From a checkpoint of a small mixture-of-experts model trained on Wikipedia: 541M tokens, 8256 steps.
Below are experts of layer 8 (counted from 0) of a mixture-of-experts language model. Rows are named router (the router's row for the expert), down (a neuron's output weights, with its number) and show model dimensions 512-575. Each number is 200 + 20 x the weight over its row's rms, rounded and kept within 0 to 999.
Before each expert's rows: "comes before" lists some tokens at least twice as common just after its tokens as in all text. This comes from a sample of Wikipedia text that the model never trained on. Tokens count by the router's weight.

# expert 16
comes before: " the", " a", " by", " in", " his", " as"
router,171,169,202,248,225,175,211,194,235,225,192,208,192,172,202,218,231,205,196,223,156,147,213,180,221,210,210,199,176,254,188,192,174,188,184,177,222,215,164,191,196,239,180,189,194,166,206,199,217,162,198,255,231,227,182,239,212,195,206,209,225,190,223,178
down0,207,199,206,224,185,198,207,195,209,221,167,193,159,179,187,202,217,189,195,181,211,184,194,182,222,191,182,201,208,145,222,172,212,190,173,229,184,190,210,179,214,205,220,194,173,197,174,230,215,184,191,201,220,173,209,222,182,211,227,209,221,202,165,225
down1,174,197,204,194,172,250,204,218,204,204,212,211,222,168,184,163,157,166,202,148,171,203,210,177,213,215,199,210,206,220,194,196,160,204,207,219,196,197,185,217,178,204,195,203,201,183,185,196,218,174,205,218,210,196,196,190,197,192,182,179,151,168,187,215
down2,186,206,198,196,254,194,211,213,198,187,199,179,194,203,212,200,234,183,205,185,173,213,241,206,195,211,203,210,230,198,221,218,220,216,167,218,222,209,206,219,184,185,172,190,215,209,206,221,180,172,192,180,196,180,226,195,228,188,249,178,204,231,189,236
down3,223,193,210,172,202,180,170,216,209,227,158,191,193,188,210,218,194,187,229,211,163,231,201,206,193,213,232,190,196,185,205,239,195,221,255,191,191,204,199,219,233,194,211,214,201,179,194,216,207,170,233,168,207,206,163,215,206,224,202,217,222,161,179,195
down4,211,184,178,159,167,172,201,173,210,226,167,187,219,210,191,166,207,188,209,209,174,230,196,209,192,203,195,189,194,228,199,209,219,207,206,241,239,244,178,190,225,174,216,176,202,210,188,210,190,168,194,188,218,209,208,210,204,201,214,196,201,193,176,183
down5,213,221,181,206,187,223,187,202,204,214,192,196,186,197,194,214,228,212,212,232,177,232,170,215,197,215,224,222,170,202,230,206,250,170,210,233,189,209,178,151,190,210,193,168,181,181,187,189,187,237,185,167,218,172,223,225,187,198,156,227,211,176,163,171
down6,183,212,219,200,238,185,189,216,223,228,195,156,213,250,246,206,187,177,222,218,227,194,200,211,187,180,207,220,211,198,194,194,186,229,202,198,223,223,224,220,192,210,220,207,199,185,163,161,215,175,178,176,185,228,172,224,182,175,222,229,225,159,225,185
down7,207,182,183,196,198,167,186,180,192,190,232,217,196,225,209,192,249,184,247,204,240,227,185,159,186,204,206,220,145,211,243,193,177,192,194,200,235,211,176,191,233,223,201,189,200,197,177,200,201,157,227,156,217,210,238,202,220,185,222,181,208,199,223,202
down8,226,195,184,198,187,201,173,176,195,187,195,222,199,168,206,206,191,212,188,191,179,185,186,219,216,197,167,191,197,232,181,199,168,203,220,186,214,262,184,191,170,194,189,169,196,222,182,229,220,180,187,182,234,182,165,194,220,188,224,217,164,211,186,209
down9,189,184,223,187,222,227,209,198,213,172,209,167,193,184,207,247,189,231,182,186,210,194,204,217,223,185,181,211,200,244,201,175,205,199,211,211,190,186,212,212,218,209,175,177,197,181,189,193,235,192,210,212,173,188,220,212,171,198,238,231,172,206,207,154
down10,184,198,207,208,168,196,242,191,178,223,190,204,188,223,186,164,168,206,184,195,201,204,188,239,193,219,192,192,206,241,236,227,209,189,190,221,204,227,192,175,175,166,194,183,212,178,207,193,216,195,206,201,186,193,217,207,174,209,186,225,226,174,187,204
down11,188,217,200,232,272,185,210,201,170,213,201,197,177,182,188,223,198,196,195,190,244,205,205,210,176,194,202,189,189,219,188,209,196,223,208,250,170,191,181,230,197,202,212,164,185,197,207,188,192,199,230,175,177,172,195,205,259,204,184,164,182,195,175,167
down12,180,205,184,193,208,188,213,204,205,193,191,194,179,231,202,195,201,170,201,166,204,212,184,200,211,202,208,233,205,194,202,203,166,197,179,206,203,205,210,146,195,202,241,208,181,212,202,209,194,194,208,224,193,211,192,203,223,196,188,195,200,184,217,178
down13,209,174,217,171,168,181,199,162,190,234,192,156,196,181,190,207,216,192,207,184,175,218,195,207,198,198,192,180,189,221,231,173,207,187,188,192,259,195,249,208,206,204,192,190,176,154,177,175,209,203,228,216,204,210,236,197,203,202,177,172,176,191,162,164
down14,221,221,183,206,217,233,185,200,217,239,196,199,215,220,232,210,198,202,172,194,200,191,198,177,214,198,183,232,175,197,221,228,189,218,208,207,217,171,190,198,200,203,209,212,227,207,199,195,210,195,222,188,223,208,194,201,186,214,182,214,198,232,166,214
down15,200,198,210,179,196,208,205,201,178,202,222,196,193,196,192,198,197,221,208,202,217,236,183,209,196,202,189,179,185,192,227,176,207,199,216,209,232,174,211,162,215,178,191,202,191,146,181,180,214,190,209,155,162,209,220,184,200,205,181,196,215,228,176,195
down16,174,175,188,169,192,208,196,213,212,221,176,218,203,223,211,210,202,196,206,178,209,145,193,220,209,206,181,193,199,206,157,206,199,208,152,162,201,206,180,193,211,185,197,204,221,199,203,173,191,224,190,190,196,214,174,211,219,211,200,206,193,182,230,188
down17,173,189,193,220,226,207,218,149,194,200,225,203,224,200,221,213,187,158,230,210,213,164,199,231,207,192,186,212,202,196,204,226,193,215,193,237,226,231,175,187,187,177,213,183,230,190,192,176,189,202,147,193,191,218,190,212,193,237,189,203,215,186,206,217
down18,204,193,202,221,192,174,205,217,171,256,187,176,203,173,201,230,220,212,180,244,216,194,167,187,172,224,191,194,208,244,202,191,200,185,235,167,219,174,183,236,161,207,194,194,213,201,196,182,214,186,235,201,220,198,216,223,197,187,205,215,176,195,223,177
down19,228,182,184,205,209,207,204,225,206,214,205,199,180,196,196,190,211,196,168,231,157,194,195,189,204,202,209,164,222,199,204,179,164,181,234,201,206,178,184,174,207,192,212,217,203,188,228,212,176,180,211,205,214,194,179,191,201,204,187,207,213,206,201,201
down20,197,230,227,202,210,190,209,193,204,187,191,176,209,236,211,193,233,198,178,221,214,205,217,173,176,188,197,213,195,168,223,229,204,195,230,210,177,223,193,219,199,233,206,177,170,182,224,194,246,209,183,206,190,208,211,211,240,178,224,188,194,192,163,253
down21,188,217,188,221,191,233,183,209,184,211,184,212,211,205,196,178,206,211,213,195,181,204,214,177,183,197,222,211,180,156,196,186,211,185,189,228,218,189,200,200,207,193,180,231,171,215,198,216,174,217,177,218,209,193,182,228,218,198,198,189,202,201,205,194
down22,160,203,258,201,225,190,233,227,188,232,175,177,200,196,173,218,200,172,222,191,231,200,173,194,209,191,214,205,224,221,225,181,238,189,216,188,209,197,171,217,201,171,172,177,195,194,206,183,189,260,170,204,207,194,201,183,224,221,180,205,176,208,181,203
down23,199,214,197,234,198,206,212,203,221,225,224,212,141,194,180,188,200,198,219,190,177,177,213,223,198,170,151,203,200,199,205,183,211,194,184,171,218,229,226,224,205,189,209,195,222,174,196,187,185,174,215,195,204,214,188,237,208,216,203,236,164,192,176,210
down24,166,215,219,209,211,233,203,209,188,190,208,208,218,194,194,241,186,163,206,219,170,199,242,237,205,161,220,178,193,210,179,202,227,216,249,198,214,182,169,247,199,191,194,165,201,176,235,232,198,183,201,211,199,202,219,196,189,186,181,187,196,254,165,186
down25,182,191,191,176,214,175,196,186,218,202,199,217,197,209,212,197,231,195,188,209,202,185,173,192,243,205,199,226,223,197,213,204,204,205,175,216,201,174,216,179,198,174,217,220,220,197,213,213,211,175,218,184,177,179,205,183,218,186,221,180,226,192,239,191
down26,192,195,189,166,239,163,185,217,171,214,197,183,197,196,202,196,231,193,209,215,183,190,217,164,195,189,181,171,183,203,231,195,189,165,217,202,169,211,204,166,205,219,165,214,184,188,190,219,199,176,182,210,183,188,170,209,187,204,213,196,209,185,204,187
down27,190,206,177,175,196,206,215,194,202,200,213,192,208,199,217,228,204,159,202,202,174,237,181,162,182,236,231,218,190,175,206,197,201,173,238,225,217,167,200,222,207,184,225,195,198,183,221,189,188,188,201,204,205,199,179,185,204,181,182,171,228,214,225,202
down28,164,197,219,220,177,219,170,204,173,191,179,197,201,208,194,174,213,214,237,211,202,201,206,213,197,214,221,199,217,187,235,185,244,195,217,184,248,233,180,225,186,189,208,178,218,207,174,229,181,214,216,204,221,176,185,183,206,205,207,215,221,191,192,233
down29,194,183,143,170,233,231,206,182,190,215,246,162,202,178,213,213,189,222,207,175,232,209,227,203,200,223,200,172,209,175,192,196,223,154,199,209,187,176,211,119,192,200,219,180,194,238,205,211,226,173,191,206,225,180,212,195,195,198,201,163,166,174,235,186
down30,179,164,167,212,251,167,193,172,173,210,156,207,162,219,157,176,215,173,222,195,195,185,187,193,197,188,193,172,219,199,233,203,171,163,185,206,172,197,167,178,201,193,205,170,211,196,201,225,201,202,215,206,198,206,191,159,220,213,238,218,185,187,176,182
down31,170,192,215,211,204,160,186,219,235,209,183,185,181,209,209,196,206,218,197,168,179,193,184,195,196,194,203,239,239,205,183,224,183,216,214,163,193,206,222,212,199,204,212,199,197,211,230,209,213,161,196,207,176,162,170,209,188,231,212,176,170,166,168,240
down32,205,218,228,195,203,192,229,216,208,258,165,203,188,209,189,202,187,203,226,196,222,220,195,232,199,185,211,228,183,193,189,189,212,207,202,184,157,219,190,208,192,177,217,185,231,192,220,207,207,209,207,192,221,192,181,192,208,183,192,214,206,207,191,244
down33,213,184,193,199,205,194,207,160,178,162,202,181,173,208,190,188,188,203,196,218,201,185,228,219,191,193,194,212,221,192,231,157,179,175,236,189,233,196,186,194,182,184,201,198,170,192,184,158,160,178,186,203,239,207,186,182,195,180,229,206,191,228,181,193
down34,177,199,197,213,196,207,223,205,226,200,193,208,200,232,192,200,205,201,152,219,183,203,241,208,166,199,211,241,207,197,202,206,202,206,185,200,196,199,192,175,180,200,251,161,232,279,170,173,161,195,185,196,191,176,198,165,211,201,192,202,214,192,200,190

# expert 6
comes before: " |", "–", ")", " coach", " League", "ers"
router,184,210,212,214,243,172,215,247,210,222,190,164,172,203,169,198,208,230,204,214,153,170,210,178,187,217,236,204,206,253,146,191,186,196,240,171,250,207,160,157,200,190,155,185,214,178,219,185,187,204,210,215,181,195,195,199,216,213,226,190,206,192,223,188
down0,215,159,229,236,205,152,164,206,185,159,202,203,158,190,234,197,168,196,217,211,234,222,207,196,196,200,187,229,181,228,223,206,170,210,212,176,198,193,230,174,204,223,148,236,159,197,203,230,221,194,190,169,205,228,167,187,194,188,211,188,170,215,181,238
down1,208,199,196,171,225,182,190,183,180,185,161,214,188,220,202,216,190,182,171,220,192,175,183,225,208,224,230,207,215,215,198,220,215,206,195,189,231,187,162,199,210,233,220,202,172,185,175,198,160,196,213,146,215,202,199,181,203,201,226,214,191,181,227,180
down2,189,241,182,218,163,207,217,213,174,166,186,200,237,187,202,209,229,203,218,218,196,221,227,222,213,220,219,204,199,177,172,204,218,202,215,169,181,194,230,187,211,226,205,170,208,236,221,219,204,197,180,204,225,200,187,226,219,190,217,208,205,268,189,226
down3,182,212,170,207,246,209,182,178,207,171,212,205,211,202,154,179,209,196,218,221,184,174,200,166,178,206,153,207,199,210,210,220,190,226,220,203,180,203,171,183,192,198,211,207,247,223,191,228,186,202,204,191,225,207,179,238,177,196,205,225,202,181,204,208
down4,233,223,171,199,176,178,165,200,215,234,218,165,216,212,186,194,212,204,206,207,175,208,235,224,197,206,183,220,223,179,214,207,214,218,210,212,213,207,209,215,209,202,218,219,191,182,211,238,203,204,188,195,198,198,184,172,205,200,206,230,232,221,197,196
down5,210,199,214,212,197,219,178,196,178,237,206,226,179,206,224,209,187,185,203,196,211,205,199,164,196,166,220,180,202,199,198,214,222,201,191,214,234,244,211,205,197,234,221,244,203,188,194,190,190,199,245,189,170,177,173,201,167,224,199,196,175,200,181,212
down6,201,187,156,158,191,197,212,221,184,187,209,210,195,218,243,218,203,184,193,194,200,205,204,180,201,175,202,215,229,176,245,200,210,211,230,229,180,200,202,192,225,192,187,215,174,208,196,189,195,183,177,205,164,207,220,185,175,179,195,179,171,211,224,184
down7,205,197,224,201,139,214,209,213,229,197,206,164,195,217,195,217,235,223,162,213,199,191,197,220,196,226,148,221,218,212,169,213,179,207,209,193,183,219,231,182,205,181,174,201,181,192,194,223,215,227,215,215,180,164,237,177,219,188,206,176,186,216,199,243
down8,204,193,179,230,208,204,203,220,197,209,168,164,181,193,201,231,196,203,215,194,203,205,216,222,214,201,177,149,208,204,197,195,196,206,209,208,194,221,223,220,216,183,176,193,211,227,203,197,193,231,215,191,170,208,193,191,160,211,193,189,209,184,201,184
down9,173,198,206,210,188,183,190,208,187,199,219,208,224,188,177,167,208,173,205,231,227,209,169,218,176,195,219,219,191,215,173,200,205,184,169,200,221,194,201,201,196,181,199,209,188,223,202,200,209,181,225,182,209,227,172,186,218,190,190,215,194,191,229,201
down10,239,205,194,243,245,180,192,209,188,177,165,208,209,205,176,200,205,193,158,189,198,186,219,215,192,175,194,215,197,209,157,203,200,211,207,217,226,178,180,229,193,207,175,178,167,200,195,245,185,215,166,182,216,178,203,165,188,186,191,188,200,230,207,188
down11,190,202,209,183,216,213,219,209,214,209,191,182,219,206,174,188,198,211,185,216,194,165,171,204,230,208,211,196,198,207,203,186,191,229,241,199,200,211,177,177,190,187,217,219,200,199,169,181,191,184,189,189,210,221,232,234,206,195,199,205,178,175,197,189
down12,202,200,221,213,215,230,182,212,200,218,210,191,167,208,215,207,166,225,247,170,205,215,160,212,207,173,209,202,193,223,206,190,205,224,212,201,175,216,186,233,208,198,213,197,195,179,225,225,228,198,156,166,224,205,157,224,199,177,175,185,219,217,210,185
down13,177,227,200,207,169,174,203,208,195,195,173,185,218,161,201,183,191,207,178,200,176,216,222,202,235,249,171,186,175,182,218,202,176,234,212,141,189,228,169,195,208,220,211,184,222,206,222,196,182,188,194,188,189,199,202,187,172,215,206,200,236,202,215,210
down14,152,194,231,193,195,198,179,191,208,191,226,189,186,192,206,193,207,190,207,188,178,192,214,233,219,198,211,162,217,176,157,204,192,216,211,188,175,180,242,201,225,232,188,174,188,197,195,224,201,236,166,209,165,156,164,200,191,225,181,195,172,222,154,182
down15,227,202,228,204,189,208,223,235,191,210,209,220,157,159,184,215,200,197,177,230,228,203,159,181,199,220,191,179,188,230,240,230,208,218,184,175,211,193,194,217,218,215,198,195,159,182,177,226,161,223,196,182,181,172,200,187,201,223,216,183,184,190,209,185
down16,183,234,209,185,208,216,179,170,199,219,204,233,187,203,217,222,194,230,182,209,210,217,185,198,217,214,198,204,182,216,175,184,194,180,212,209,213,186,259,206,232,214,204,199,211,196,184,216,185,222,197,186,183,209,192,223,207,211,204,187,186,219,231,217
down17,178,205,210,201,201,180,220,204,226,200,199,211,212,211,210,183,208,194,248,194,191,230,196,217,214,224,209,212,175,220,214,203,176,199,206,210,232,207,209,214,207,182,217,229,199,226,222,192,178,213,229,198,222,161,207,219,251,212,173,192,184,195,232,207
down18,197,207,225,220,186,210,191,209,236,186,142,248,199,187,216,218,215,191,206,175,195,178,184,161,164,233,205,200,247,203,184,224,170,192,212,196,190,220,219,189,195,184,212,192,184,185,202,204,190,208,210,194,210,167,198,216,191,230,185,229,215,189,212,220
down19,202,238,186,213,223,217,189,199,190,211,186,207,188,186,211,180,222,191,179,218,198,200,191,234,165,184,209,221,171,210,223,254,217,201,230,219,181,156,167,203,195,171,194,180,219,224,206,191,191,192,194,224,218,212,238,186,182,195,189,165,176,226,192,226
down20,176,215,216,220,193,206,203,211,180,195,209,235,216,192,192,195,214,195,218,245,205,154,184,184,163,220,191,188,165,233,207,197,200,213,205,209,196,193,186,188,200,162,171,264,206,213,181,191,196,210,205,176,214,209,187,219,193,212,200,201,202,228,206,184
down21,222,212,214,213,198,188,237,189,194,213,194,196,199,212,203,219,196,167,181,215,217,190,191,222,225,248,179,198,222,203,191,225,193,189,165,195,195,165,170,187,219,213,183,180,213,188,214,225,198,194,206,193,206,167,184,206,178,218,157,230,186,231,186,227
down22,187,173,214,193,211,191,216,200,209,185,227,217,200,234,208,168,195,194,150,218,217,205,183,194,165,161,184,180,184,202,183,184,214,186,228,193,196,205,226,204,224,180,195,168,187,197,226,197,161,210,187,222,180,217,195,183,208,223,214,178,216,194,189,208
down23,207,222,211,190,218,191,210,204,175,172,223,202,176,179,196,212,186,166,212,200,210,187,229,238,219,213,190,181,216,222,222,192,236,187,228,210,187,211,182,210,189,213,210,194,209,155,193,202,199,200,184,221,174,196,168,199,208,180,217,189,202,198,231,222
down24,211,206,203,239,191,167,192,192,199,187,221,236,227,202,226,195,215,226,173,173,230,180,215,194,187,194,187,202,207,199,195,211,192,132,175,203,214,189,188,228,195,193,174,193,218,176,201,181,156,201,220,191,188,198,193,175,207,197,154,209,176,198,200,197
down25,228,213,188,213,230,221,220,185,241,193,184,249,177,176,207,222,187,225,184,205,206,174,187,192,171,251,191,236,166,203,169,184,207,181,211,209,218,187,172,213,197,164,224,208,221,198,184,203,222,212,222,180,204,206,211,219,161,193,217,191,190,244,175,198
down26,191,176,164,186,186,187,218,186,204,182,181,213,205,212,206,181,192,198,192,220,187,208,223,178,166,194,209,221,209,178,193,237,173,203,187,169,164,165,216,219,201,207,173,188,215,163,204,211,169,182,192,189,213,187,191,212,248,180,209,194,233,193,214,232
down27,204,141,223,203,213,232,175,211,176,201,204,187,195,197,192,184,205,198,187,217,167,221,211,197,176,176,194,193,195,196,233,230,169,175,223,214,211,228,213,212,204,199,166,191,185,210,207,201,218,224,226,151,237,211,198,204,190,219,200,231,186,209,176,201
down28,186,228,184,245,221,171,211,246,195,208,226,164,235,179,215,184,223,197,199,188,204,213,162,224,219,175,200,202,212,208,200,196,201,213,217,203,179,209,210,206,231,217,219,243,206,215,170,180,183,202,182,175,185,203,206,214,185,215,232,179,220,216,216,181
down29,171,205,205,193,214,188,205,215,213,188,242,207,174,210,184,206,154,237,195,178,217,228,197,218,200,166,194,171,182,167,197,232,189,230,190,205,181,193,185,198,199,212,210,211,186,210,185,181,191,267,192,184,193,192,212,194,222,199,224,192,207,192,217,210
down30,231,246,212,211,204,219,200,210,181,169,197,192,159,230,195,216,217,195,176,234,202,188,200,233,193,204,217,180,205,200,221,185,213,212,186,170,187,196,190,207,155,193,207,205,150,215,216,177,175,211,171,207,181,222,192,214,211,197,219,193,210,212,214,159
down31,153,199,195,215,186,178,187,198,178,203,184,180,236,167,200,185,197,194,148,196,184,165,179,207,168,216,204,207,225,179,228,177,178,179,213,155,196,188,211,233,205,202,137,195,182,179,206,223,211,161,157,191,199,193,179,182,218,214,243,194,160,240,211,187
down32,207,236,234,176,215,226,207,174,226,199,210,187,246,221,209,190,203,242,203,222,233,184,198,189,224,223,171,210,222,190,209,227,213,183,163,148,189,190,225,203,183,178,190,191,192,181,185,222,195,213,211,253,203,217,194,184,169,205,217,180,187,200,183,175
down33,185,192,182,176,183,191,174,193,205,236,203,180,211,191,219,183,195,151,207,168,192,211,198,198,184,191,177,154,191,215,212,205,184,205,187,203,172,201,189,192,193,183,189,164,235,233,205,197,224,224,185,176,204,210,161,180,232,221,180,187,211,199,234,189
down34,225,190,201,142,219,199,204,186,186,191,199,191,256,207,191,194,217,206,178,176,206,197,219,179,190,170,162,193,210,191,188,216,208,169,213,206,205,189,199,201,209,212,183,201,166,183,198,220,210,200,192,216,212,164,218,213,188,204,201,180,190,210,171,166

# expert 4
comes before: " to", " the", " a", " that", " on", " in"
router,178,179,204,202,215,181,173,192,220,208,193,182,225,220,203,223,218,208,253,184,148,212,200,198,212,195,211,210,200,199,179,204,199,212,219,191,194,214,153,192,210,195,212,177,204,185,204,205,195,178,190,211,203,233,161,234,210,197,223,210,211,168,247,165
down0,174,175,204,213,212,176,208,180,196,237,182,186,206,170,224,163,206,182,239,210,203,194,200,205,217,225,194,190,225,188,167,187,179,208,211,225,182,171,191,218,228,193,187,224,181,181,207,186,182,169,176,242,170,222,200,224,209,231,203,202,171,165,205,217
down1,220,162,188,219,197,214,193,223,200,209,199,179,194,219,189,197,204,209,183,200,175,218,209,198,169,192,193,190,208,161,174,217,190,208,190,209,205,195,187,181,213,180,181,205,191,188,229,222,203,189,241,220,162,226,236,169,180,196,195,200,222,190,175,220
down2,197,189,198,140,212,222,211,218,241,203,201,169,202,210,218,206,186,222,218,186,198,199,174,205,190,223,212,183,210,235,188,166,197,180,216,202,222,184,196,174,226,195,188,179,227,191,217,195,216,187,203,203,150,205,197,188,186,188,202,203,206,220,201,158
down3,208,221,229,182,180,208,167,188,210,205,173,192,193,233,220,212,240,142,236,165,227,224,203,192,170,186,212,201,176,181,153,195,150,214,124,192,187,220,213,226,170,224,191,175,232,215,197,181,161,219,183,221,161,213,209,229,195,213,180,201,198,213,221,197
down4,227,168,227,226,224,210,219,232,179,204,187,217,210,207,208,209,191,200,231,194,161,198,178,238,169,220,246,204,163,175,185,204,188,172,166,224,198,208,219,233,199,221,181,213,194,206,189,206,175,197,197,178,229,185,217,205,182,181,213,175,194,188,199,185
down5,220,184,167,238,199,199,203,195,192,201,217,174,165,209,161,212,185,200,207,182,202,209,209,195,177,189,219,217,191,189,236,204,192,201,171,184,244,188,191,216,212,184,235,190,179,187,216,189,215,234,191,196,179,187,181,207,197,180,211,174,182,192,221,216
down6,182,199,209,231,198,188,206,195,169,225,179,171,216,223,205,187,195,194,211,215,190,182,225,190,230,200,164,201,182,224,237,233,216,186,214,213,221,206,186,227,217,225,214,203,198,187,206,172,193,221,195,200,186,229,190,189,172,158,230,201,180,188,189,198
down7,205,187,215,205,227,220,144,228,188,207,233,170,235,216,212,192,203,182,218,170,168,191,205,216,216,215,187,204,215,168,181,192,183,202,197,207,202,187,196,160,179,145,169,211,172,225,253,224,196,212,230,205,194,178,216,214,220,234,237,173,203,228,227,199
down8,207,207,205,234,230,213,199,200,176,209,193,221,205,202,155,185,194,213,187,211,189,220,196,189,167,187,199,173,210,229,206,200,218,223,201,188,207,202,196,206,208,149,193,179,182,156,216,201,183,202,190,202,219,200,178,192,196,153,220,233,207,203,204,186
down9,219,176,220,187,204,184,197,217,208,199,155,197,200,210,170,198,218,191,221,217,209,213,197,204,213,207,218,188,185,211,207,204,230,184,214,212,191,197,223,187,195,243,211,153,169,196,231,191,199,211,201,180,215,183,235,209,217,180,171,165,199,223,198,179
down10,207,170,218,188,179,202,233,201,195,158,190,213,217,202,220,205,185,230,213,209,220,201,240,214,177,188,160,222,213,205,186,171,247,177,193,199,208,201,172,215,191,199,228,210,232,165,194,189,161,190,214,191,200,196,178,233,206,181,195,200,191,218,166,169
down11,173,191,182,184,204,176,193,178,179,192,203,216,234,187,206,215,169,163,186,186,187,167,231,197,201,219,215,202,176,208,193,171,182,197,208,189,218,160,218,215,172,201,204,179,207,197,191,207,207,204,227,182,202,192,188,215,237,206,231,197,223,176,205,216
down12,197,187,190,209,201,226,224,185,194,200,193,186,237,219,131,233,207,208,189,185,179,209,212,171,221,229,191,216,202,179,168,242,188,194,197,208,193,201,166,177,240,205,204,150,200,204,175,210,151,227,202,185,219,174,186,181,210,220,202,173,214,198,215,210
down13,203,205,187,197,188,219,183,192,188,201,240,182,180,207,189,215,212,188,208,220,208,234,189,186,249,194,183,180,160,196,213,158,197,217,223,203,214,221,223,186,213,193,217,210,174,174,203,210,231,187,209,209,225,199,179,168,186,240,181,206,187,213,212,231
down14,209,207,183,204,230,216,196,194,149,196,189,191,207,191,248,198,176,199,198,174,213,151,206,197,195,216,231,208,203,220,214,182,216,202,195,209,223,183,165,226,194,206,200,174,195,196,214,219,245,179,222,212,183,201,169,203,228,178,150,195,225,221,213,231
down15,214,213,224,165,210,181,198,202,213,198,263,240,184,195,180,169,201,223,230,179,199,186,198,185,198,163,217,199,213,195,197,217,178,192,189,200,188,203,232,195,217,199,203,226,194,188,164,192,206,191,188,190,195,200,199,192,216,176,222,225,182,181,232,214
down16,217,196,184,204,229,206,191,249,191,183,178,219,211,190,198,191,196,212,228,178,217,156,197,197,254,218,199,191,195,194,195,226,232,211,191,211,194,201,202,174,148,202,158,233,188,206,230,168,215,198,219,195,167,206,228,187,182,228,200,203,176,175,202,187
down17,217,233,179,179,214,193,191,185,214,210,177,184,217,166,194,196,240,194,214,191,181,202,208,204,223,222,202,204,204,169,217,211,187,203,206,201,193,186,208,170,184,183,211,212,226,189,200,203,203,198,194,217,197,182,192,187,212,184,233,187,199,164,177,212
down18,221,164,162,185,200,217,172,233,219,203,196,222,239,221,209,218,227,203,218,203,211,166,172,237,207,188,212,194,192,195,201,187,222,189,181,205,191,206,234,152,180,199,185,173,197,202,184,208,211,196,223,204,185,220,213,247,232,195,216,167,203,192,194,200
down19,181,210,215,187,207,183,191,189,197,225,206,247,238,229,197,232,231,222,196,241,151,204,220,191,231,189,179,185,191,197,167,189,196,205,194,204,205,214,184,195,234,163,217,218,167,209,189,202,168,190,200,211,170,208,184,223,195,180,212,180,247,197,212,206
down20,235,178,214,229,177,189,206,205,215,206,185,221,177,233,206,177,198,176,226,162,152,198,218,187,224,265,211,193,175,208,253,165,177,213,188,248,209,221,217,244,212,228,233,202,188,223,182,213,181,198,239,196,211,219,170,215,215,191,191,243,185,203,211,197
down21,208,185,190,223,206,203,230,192,200,191,175,184,192,231,155,181,180,220,179,192,219,225,185,210,234,193,200,245,191,209,202,214,198,212,193,175,191,213,177,202,186,196,191,231,208,204,178,212,217,223,178,227,212,172,187,220,225,205,186,224,218,205,201,194
down22,219,173,186,164,162,214,199,228,211,201,233,185,201,194,192,193,173,203,219,236,224,183,219,182,222,214,180,195,214,201,195,192,189,172,181,202,179,220,223,198,218,189,203,179,191,236,213,216,209,202,182,207,167,197,190,221,187,168,207,231,174,186,201,185
down23,206,183,239,196,181,186,190,191,145,193,202,204,211,211,205,197,205,196,190,187,164,200,191,194,224,183,212,191,231,190,233,203,164,239,182,172,179,203,187,185,216,189,192,231,225,197,211,168,189,181,207,177,196,238,187,177,205,192,172,216,175,209,194,200
down24,194,206,213,176,195,218,198,179,204,205,207,226,200,198,201,211,207,208,203,192,224,213,200,231,186,219,248,224,196,221,171,203,233,183,178,204,186,217,176,217,181,195,198,188,210,214,208,188,177,177,214,192,181,227,229,178,211,199,197,192,191,203,179,214
down25,216,200,221,192,209,206,209,197,230,228,190,196,230,214,213,212,218,190,205,194,237,186,214,182,210,220,209,189,152,181,219,197,225,220,199,243,178,213,239,197,212,216,196,201,176,240,187,226,214,177,173,234,216,204,201,197,245,189,150,208,182,186,217,221
down26,195,168,176,216,230,209,199,202,229,203,178,195,237,228,179,233,229,186,195,196,209,215,183,188,227,219,199,201,182,194,229,175,210,238,189,196,190,194,190,207,157,192,209,175,173,203,216,213,224,204,221,204,201,201,186,242,201,199,177,209,184,170,205,235
down27,204,197,208,199,191,184,166,178,215,178,213,219,202,171,200,142,180,167,209,206,170,202,203,207,194,218,237,221,202,196,220,208,190,206,176,211,183,209,187,236,194,168,220,238,191,193,230,205,188,203,197,193,197,173,202,207,267,195,178,169,200,211,170,196
down28,216,210,157,229,212,201,223,201,189,166,217,206,218,183,195,192,211,212,189,230,192,219,178,182,195,235,187,211,184,169,173,229,205,214,178,197,229,204,183,187,184,203,201,178,197,190,203,213,184,208,193,174,207,188,188,151,187,198,224,177,196,212,201,219
down29,205,201,157,190,201,232,204,191,218,204,220,201,197,157,238,223,183,180,234,219,209,175,232,206,228,221,237,199,214,228,196,188,180,203,217,209,188,181,224,195,201,172,175,194,183,198,194,203,190,165,197,194,202,218,210,145,210,183,198,178,204,190,200,214
down30,205,190,189,203,219,192,202,190,180,166,176,195,199,236,180,224,216,206,195,192,226,190,178,199,221,208,153,188,203,216,203,202,209,240,189,238,204,194,170,167,220,199,169,202,182,184,187,242,189,170,192,215,186,179,224,208,194,210,188,194,207,169,204,231
down31,217,203,180,162,229,193,195,206,206,204,216,221,200,190,218,233,156,171,216,214,205,246,176,209,212,167,231,204,196,222,207,199,194,191,182,209,209,197,253,198,208,202,217,203,233,218,227,216,176,188,217,204,219,201,173,187,172,220,184,208,194,206,197,201
down32,173,211,198,222,179,221,183,199,161,211,182,218,200,193,200,218,223,239,233,217,229,193,199,220,172,228,212,182,223,220,238,198,219,215,185,240,211,219,213,196,191,179,208,164,188,226,203,172,218,215,224,170,204,183,183,181,214,158,225,223,212,183,212,193
down33,186,204,208,212,220,184,173,210,223,197,176,205,233,209,191,221,192,220,190,231,198,168,218,187,180,177,207,209,188,195,186,221,183,216,185,243,195,230,189,161,219,212,157,193,199,181,191,248,181,219,208,166,192,204,196,173,224,200,235,190,181,179,226,225
down34,225,176,177,190,183,189,211,174,211,205,189,180,197,203,176,195,186,241,172,191,190,183,231,192,211,220,188,192,232,212,185,199,198,200,229,225,196,166,209,160,219,174,188,213,189,191,186,166,197,222,161,178,195,235,219,175,184,223,178,179,211,219,216,158